config.toml
n_layer = 18
d_model = 256
n_experts = 32
experts_per_token = 2
d_expert = 224
d_shared_expert = 0
activation = "tanh_gelu"
moe_layers = [2, 3, 4, 5, 6, 7, 8, 9, 10, 11, 12, 13, 14, 15, 16, 17]
router_score = "softmax"
normalize_top_k = true
routed_scale = 1.0
balance_loss = 0.00225
balance_bias = false
n_groups = 4
groups_per_token = 2
init_std_router = 0.0063
lr_router = 0.000553
vocab_size = 8192
norm = "layernorm"
norm_eps = 1e-06
tie_embeddings = false
optimizer = "muon_variant"
lr = 0.00881
beta1 = 0.93
grad_clip = 0.5
batch_tokens = 131072
seq_len = 512
train_tokens = 513400000
steps = 3917
dataset = "wikipedia_en"
Below are experts of layer 9 (counted from 0) of a mixture-of-experts language model. Rows are named router (the router's row for the expert), up (a neuron's input weights, with its number), down (a neuron's output weights, with its number) and show model dimensions 0-255. Each number is 200 + 20 x the weight over its row's rms, rounded and kept within 0 to 999.
Before each expert's rows: "raises" lists some tokens whose logits its average output raises strongly, later layers aside; "comes after" lists some tokens at least twice as common just before its tokens as in all text. This comes from a sample of Wikipedia text that the model never trained on. Tokens count by the router's weight.

# expert 13
raises: "-", "\n", "|", "The", "S", "General"
comes after: " |", ".", ")", "\n", "==", " ="
router,186,202,195,202,213,239,208,172,231,213,192,194,204,203,215,184,208,159,179,155,198,195,208,191,191,169,181,210,180,209,212,239,184,207,222,176,223,236,189,232,190,207,211,212,173,170,189,210,205,199,192,216,236,223,190,177,188,215,181,204,196,179,183,172,189,204,199,162,187,187,181,197,166,167,213,204,218,182,204,223,178,227,158,186,215,198,225,203,206,198,192,218,219,236,179,219,197,177,218,174,196,236,213,225,189,184,218,185,182,175,193,199,211,206,189,196,191,193,244,159,216,193,234,223,169,190,209,205,182,187,169,210,215,234,188,230,203,204,228,200,205,232,201,214,160,195,223,186,210,176,176,219,194,215,189,228,173,196,161,232,213,211,221,219,183,201,222,149,215,185,197,200,226,218,191,221,190,205,196,229,195,186,216,189,186,182,181,225,187,206,178,209,195,210,224,229,204,200,220,208,220,167,186,216,204,211,212,212,213,204,190,204,233,248,212,216,192,242,208,188,212,200,193,214,217,247,213,208,174,203,177,191,175,165,190,198,184,232,178,212,197,198,169,222,147,193,253,197,202,187,164,211,198,184,191,201
up0,194,207,194,226,226,185,182,227,180,186,224,204,176,212,198,215,156,235,192,229,183,214,220,187,178,222,222,175,194,215,210,180,215,193,215,223,216,240,211,201,166,210,210,174,238,222,218,187,173,169,214,167,183,175,185,189,212,185,217,208,195,211,225,219,214,155,196,203,191,215,210,177,234,245,178,187,228,226,232,181,216,213,216,219,195,223,167,219,173,188,177,202,222,184,190,235,192,200,186,219,218,217,175,213,184,189,209,191,188,221,199,161,189,181,201,216,219,211,182,213,219,172,198,192,203,198,180,200,228,186,183,217,214,182,176,238,184,190,199,196,200,194,207,195,171,166,199,182,199,230,213,203,201,208,216,209,215,179,205,170,211,191,174,181,219,199,207,213,171,182,210,177,217,241,193,190,206,183,238,172,230,177,194,213,205,195,205,178,216,222,220,223,207,172,201,175,203,179,167,235,226,204,151,187,214,198,218,232,194,175,171,218,201,173,194,219,182,184,164,208,196,202,206,197,165,177,200,199,226,195,225,191,243,211,162,175,227,208,212,207,177,171,213,188,182,184,219,223,199,157,218,198,177,235,211,199
down0,239,191,220,252,197,187,195,234,161,189,210,227,234,184,202,201,193,206,177,210,194,211,228,227,217,214,158,208,207,166,182,185,209,165,195,198,204,207,214,186,215,184,191,190,207,186,192,225,192,184,187,210,203,202,230,179,188,227,208,221,204,209,192,211,196,196,193,195,194,198,187,242,209,186,206,219,179,186,151,204,223,173,192,205,178,220,180,221,186,218,236,213,169,237,224,181,193,202,180,176,194,199,231,184,176,220,200,208,199,177,220,214,213,223,201,165,186,187,181,195,183,214,195,200,191,196,227,214,205,229,210,190,164,210,182,192,190,178,206,223,163,218,207,197,213,194,141,232,190,214,204,166,172,161,193,202,235,174,218,184,210,232,199,195,182,158,173,232,229,225,214,181,153,216,214,196,194,183,206,189,188,216,198,216,207,208,179,157,229,193,166,192,214,227,194,175,220,201,188,190,226,188,198,229,232,188,195,200,217,213,248,218,195,182,201,177,176,190,216,204,232,178,204,203,218,195,217,211,201,181,243,199,196,234,167,198,196,212,199,199,213,198,190,215,245,187,158,159,185,202,223,187,199,211,198,194

# expert 3
raises: " ", "\n", " |", "1", " The", " S"
comes after: "\n", "i", "es", "\"", "ers", " non"
router,179,196,207,222,158,178,199,212,159,221,221,179,192,206,216,176,204,206,220,210,209,208,199,179,195,191,195,198,216,180,205,231,228,177,175,204,207,155,220,197,221,188,166,220,233,204,192,224,200,212,243,219,169,170,203,219,220,222,189,217,224,192,216,188,170,179,197,225,218,172,207,193,208,240,191,213,208,201,190,249,200,192,209,229,207,195,217,197,201,192,217,225,207,217,173,197,222,224,208,196,205,189,192,193,205,175,198,204,240,190,198,159,186,161,181,211,222,175,204,171,228,221,167,221,215,193,208,177,217,247,200,175,211,179,171,179,152,201,187,194,220,210,220,215,170,185,214,192,208,232,200,245,188,217,211,193,204,200,212,218,192,186,177,199,217,235,184,208,224,208,201,201,163,208,153,197,187,201,175,204,207,190,207,196,185,184,183,203,196,207,185,188,205,194,203,231,200,190,177,207,197,172,182,230,221,205,219,219,187,227,178,188,194,193,198,181,198,168,168,199,161,206,210,221,217,200,188,178,214,185,189,252,216,194,190,193,198,170,227,204,221,207,186,178,249,223,171,215,216,168,154,235,231,193,165,188
up0,197,211,209,240,202,232,200,221,219,192,210,170,173,211,194,214,206,169,169,225,204,205,218,217,230,136,181,207,221,212,178,221,191,198,207,207,195,178,203,213,172,142,214,221,201,191,178,214,180,206,134,237,191,199,164,191,185,206,179,216,234,205,223,194,143,223,213,203,193,214,222,214,176,185,204,216,238,218,205,178,178,199,211,201,192,197,182,220,195,202,226,213,225,200,195,206,161,217,205,206,212,161,196,203,187,210,180,184,200,208,182,193,216,193,231,183,198,196,218,189,223,195,224,211,218,197,222,217,200,204,189,207,210,171,234,208,196,205,155,217,199,225,189,248,208,157,216,220,212,216,241,177,178,211,175,196,189,202,196,200,190,185,222,195,226,163,213,188,195,250,206,172,224,194,199,180,217,226,202,164,155,227,201,190,244,216,202,220,191,194,208,214,185,187,216,197,182,200,220,232,178,203,203,178,233,185,219,209,213,197,166,169,187,207,191,193,176,201,209,216,157,232,211,181,195,214,204,183,182,210,192,215,196,176,196,168,211,215,188,209,239,204,208,190,217,197,219,210,203,178,186,220,200,214,201,194
down0,198,203,177,186,204,171,198,170,180,230,210,219,182,204,165,213,174,201,180,177,186,155,202,194,193,232,178,195,208,183,166,185,211,195,227,177,204,227,199,194,205,178,202,188,189,215,204,202,232,208,216,192,155,228,250,206,188,184,211,247,193,223,178,199,226,181,199,225,207,191,206,199,183,242,238,250,234,177,216,181,198,173,230,183,222,207,209,181,207,203,207,208,175,188,182,204,209,173,141,179,141,228,200,225,222,210,204,185,222,175,244,161,218,209,158,224,217,171,219,208,188,198,212,215,221,223,173,207,217,206,210,182,179,210,194,214,229,151,218,164,204,228,199,171,214,227,215,188,156,181,174,199,207,213,203,209,199,190,177,175,185,184,177,226,183,240,225,194,194,204,217,250,181,201,189,178,190,198,192,193,211,178,196,204,175,187,200,196,222,209,196,208,204,201,200,182,209,202,199,198,207,198,185,202,186,206,180,222,177,228,215,209,203,177,197,202,200,219,195,243,194,220,223,228,197,190,179,216,216,219,204,209,208,223,189,179,182,193,221,214,181,181,216,194,184,204,174,216,193,200,194,182,213,203,203,234

# expert 1
raises: " and", " she", "nd"
comes after: " ", "1", "2", "3", "–", "4"
router,219,219,211,153,204,224,226,223,222,204,204,208,211,212,188,250,222,200,215,212,186,189,190,242,230,214,181,201,197,226,161,173,172,185,186,226,206,194,218,253,173,179,178,187,202,196,180,206,185,225,217,133,205,182,203,218,189,201,212,182,196,176,199,157,176,207,174,191,179,206,188,226,208,175,217,186,227,185,204,232,206,194,186,210,215,231,172,230,190,204,198,217,205,171,217,215,208,204,201,207,187,183,220,201,189,215,186,207,169,189,203,242,211,225,206,246,215,208,189,203,200,212,193,187,198,201,189,180,232,176,196,197,168,188,218,182,232,184,223,275,207,218,213,174,194,201,181,224,211,208,214,181,193,209,199,219,189,208,164,167,183,231,221,212,179,193,187,208,233,193,192,179,211,213,211,164,228,226,214,191,211,165,193,216,187,244,207,199,203,202,219,185,221,189,171,210,181,162,206,179,227,216,204,180,206,212,194,249,173,215,201,198,167,197,188,177,202,200,203,215,212,222,206,193,195,208,168,193,184,201,197,234,189,209,232,177,213,205,205,180,201,184,193,214,188,194,187,205,201,152,202,171,196,188,230,192
up0,179,207,229,175,152,180,215,226,196,198,204,207,192,200,211,193,174,181,207,175,207,212,166,219,211,176,198,201,243,216,174,200,178,223,185,235,214,144,238,204,235,213,248,182,228,176,168,191,202,196,209,166,224,181,169,181,180,198,187,208,184,239,208,152,212,218,179,191,239,192,210,215,211,214,189,175,193,198,196,204,212,189,193,212,202,196,192,209,200,227,233,212,200,182,221,221,210,213,192,231,193,204,215,206,153,200,207,208,190,199,199,225,220,194,191,213,200,216,219,211,192,196,152,188,211,195,212,206,190,192,166,173,207,223,210,172,216,168,175,153,179,177,183,217,185,220,179,190,193,247,228,212,212,215,218,224,236,236,124,213,206,190,206,217,192,227,174,193,184,175,182,229,238,178,200,209,185,222,217,194,202,206,184,211,191,228,209,170,214,207,211,216,200,165,225,217,196,201,189,220,194,220,209,182,197,221,197,203,189,219,177,214,191,202,187,187,240,198,222,175,209,229,202,194,186,179,211,174,213,213,215,193,205,214,202,186,208,213,221,214,191,208,204,173,184,192,206,201,181,181,213,167,204,175,227,185
down0,245,169,196,241,222,239,183,204,223,195,193,194,211,204,198,214,207,223,193,232,209,174,215,184,215,195,191,227,206,203,226,172,207,187,205,162,180,234,180,180,165,206,196,223,176,171,206,231,210,214,222,215,187,193,192,204,210,234,201,160,205,178,173,183,190,206,201,194,197,210,126,213,205,245,185,206,156,205,221,178,212,210,196,184,199,202,207,193,205,193,206,212,182,212,163,201,144,227,183,201,200,205,216,147,222,177,217,172,194,196,220,180,210,203,192,204,220,224,184,161,159,200,237,244,191,195,217,250,225,223,183,214,204,183,170,235,179,226,210,204,211,202,227,172,186,189,170,213,209,194,174,243,192,200,192,213,204,178,237,176,210,191,182,220,193,215,194,178,183,190,198,171,182,218,197,209,199,175,194,225,214,175,203,175,193,192,179,212,168,198,209,195,207,185,188,175,208,224,202,224,189,200,202,199,190,201,219,187,194,197,195,199,187,200,210,195,181,205,196,198,207,212,187,220,203,205,192,193,183,217,196,194,228,185,158,245,215,200,215,205,193,205,204,219,223,209,192,176,202,189,207,237,228,190,144,224

# expert 14
raises: "1", "T", "2", "B", "The", "L"
comes after: " |", "|", "\n", ";", ":", " in"
router,167,201,174,213,205,212,174,194,218,192,215,195,188,186,172,180,195,177,208,225,194,182,213,187,182,184,199,201,204,204,217,167,199,242,212,200,190,215,197,208,208,163,236,214,245,211,171,176,197,213,219,200,207,225,205,219,242,155,195,210,244,213,171,198,189,219,212,186,192,200,204,181,230,213,178,213,253,205,180,187,214,195,173,195,184,190,200,188,220,192,229,192,212,189,192,199,224,189,189,212,223,241,171,206,210,203,230,165,179,210,219,179,210,170,211,216,183,195,196,202,209,194,197,224,190,214,182,157,190,229,213,185,176,204,208,217,240,214,195,242,183,194,174,226,196,212,213,206,207,235,173,178,242,197,209,214,184,177,208,184,232,210,213,182,222,209,217,221,163,195,216,218,185,203,208,211,188,231,221,219,223,193,157,194,188,185,231,163,197,198,182,200,219,178,219,205,200,233,188,251,204,182,220,211,194,159,180,219,165,182,211,198,177,183,201,182,204,176,207,214,188,172,208,192,213,205,217,178,145,225,158,213,198,190,215,182,185,222,196,212,165,207,220,197,192,232,188,179,177,162,209,200,183,204,212,224
up0,196,205,204,206,217,171,186,200,214,201,231,178,194,217,188,227,212,199,192,209,229,171,180,160,204,200,191,205,194,260,230,185,219,226,214,216,186,218,208,162,224,218,201,221,162,249,191,208,187,208,213,194,192,208,209,186,184,203,213,195,180,212,196,165,212,193,189,176,191,231,183,184,211,183,191,176,215,205,211,170,211,205,172,212,207,210,162,207,183,232,204,204,164,192,216,174,185,194,182,189,199,178,225,197,195,216,181,199,210,172,197,198,266,219,218,237,225,196,205,223,213,190,219,184,146,192,190,203,199,189,240,167,190,182,191,226,198,179,172,201,217,215,190,179,161,179,241,213,230,211,222,233,143,161,199,175,215,210,163,205,212,201,220,190,191,211,209,207,172,161,207,177,208,198,193,181,188,188,187,191,160,218,215,237,205,188,199,191,185,191,202,188,184,203,191,191,187,156,187,210,233,200,190,188,222,183,189,227,165,204,198,187,186,184,204,203,217,198,213,174,206,196,242,213,212,206,202,223,205,221,190,224,252,201,180,174,218,224,205,205,186,222,227,190,198,202,192,211,182,198,215,201,195,157,206,225
down0,174,193,176,179,166,190,194,231,230,202,149,206,211,216,226,197,232,212,229,180,206,163,193,225,208,222,210,174,224,209,220,179,202,177,217,205,200,180,200,190,175,165,158,185,199,187,205,188,237,213,186,174,202,204,190,209,224,204,191,200,181,205,207,201,213,175,210,182,181,207,233,219,195,200,184,236,236,191,204,191,225,209,201,213,198,193,241,171,246,208,152,192,158,164,183,185,182,227,204,188,212,185,206,170,171,238,208,220,183,185,151,202,210,209,184,198,198,218,190,212,207,189,193,198,208,190,219,206,195,216,229,192,209,219,230,173,183,203,219,176,190,225,189,239,225,197,234,207,211,182,183,222,214,172,221,194,247,172,185,207,199,196,160,200,204,200,156,216,182,223,196,186,208,194,207,241,177,212,216,201,218,205,212,193,222,225,207,197,216,216,208,214,177,216,168,222,210,176,191,181,185,243,183,193,197,174,200,191,203,193,211,223,221,195,219,201,160,192,250,212,167,194,203,193,192,205,223,195,187,177,210,191,172,197,216,199,162,230,218,203,239,224,194,211,206,169,191,167,216,191,200,189,209,179,214,216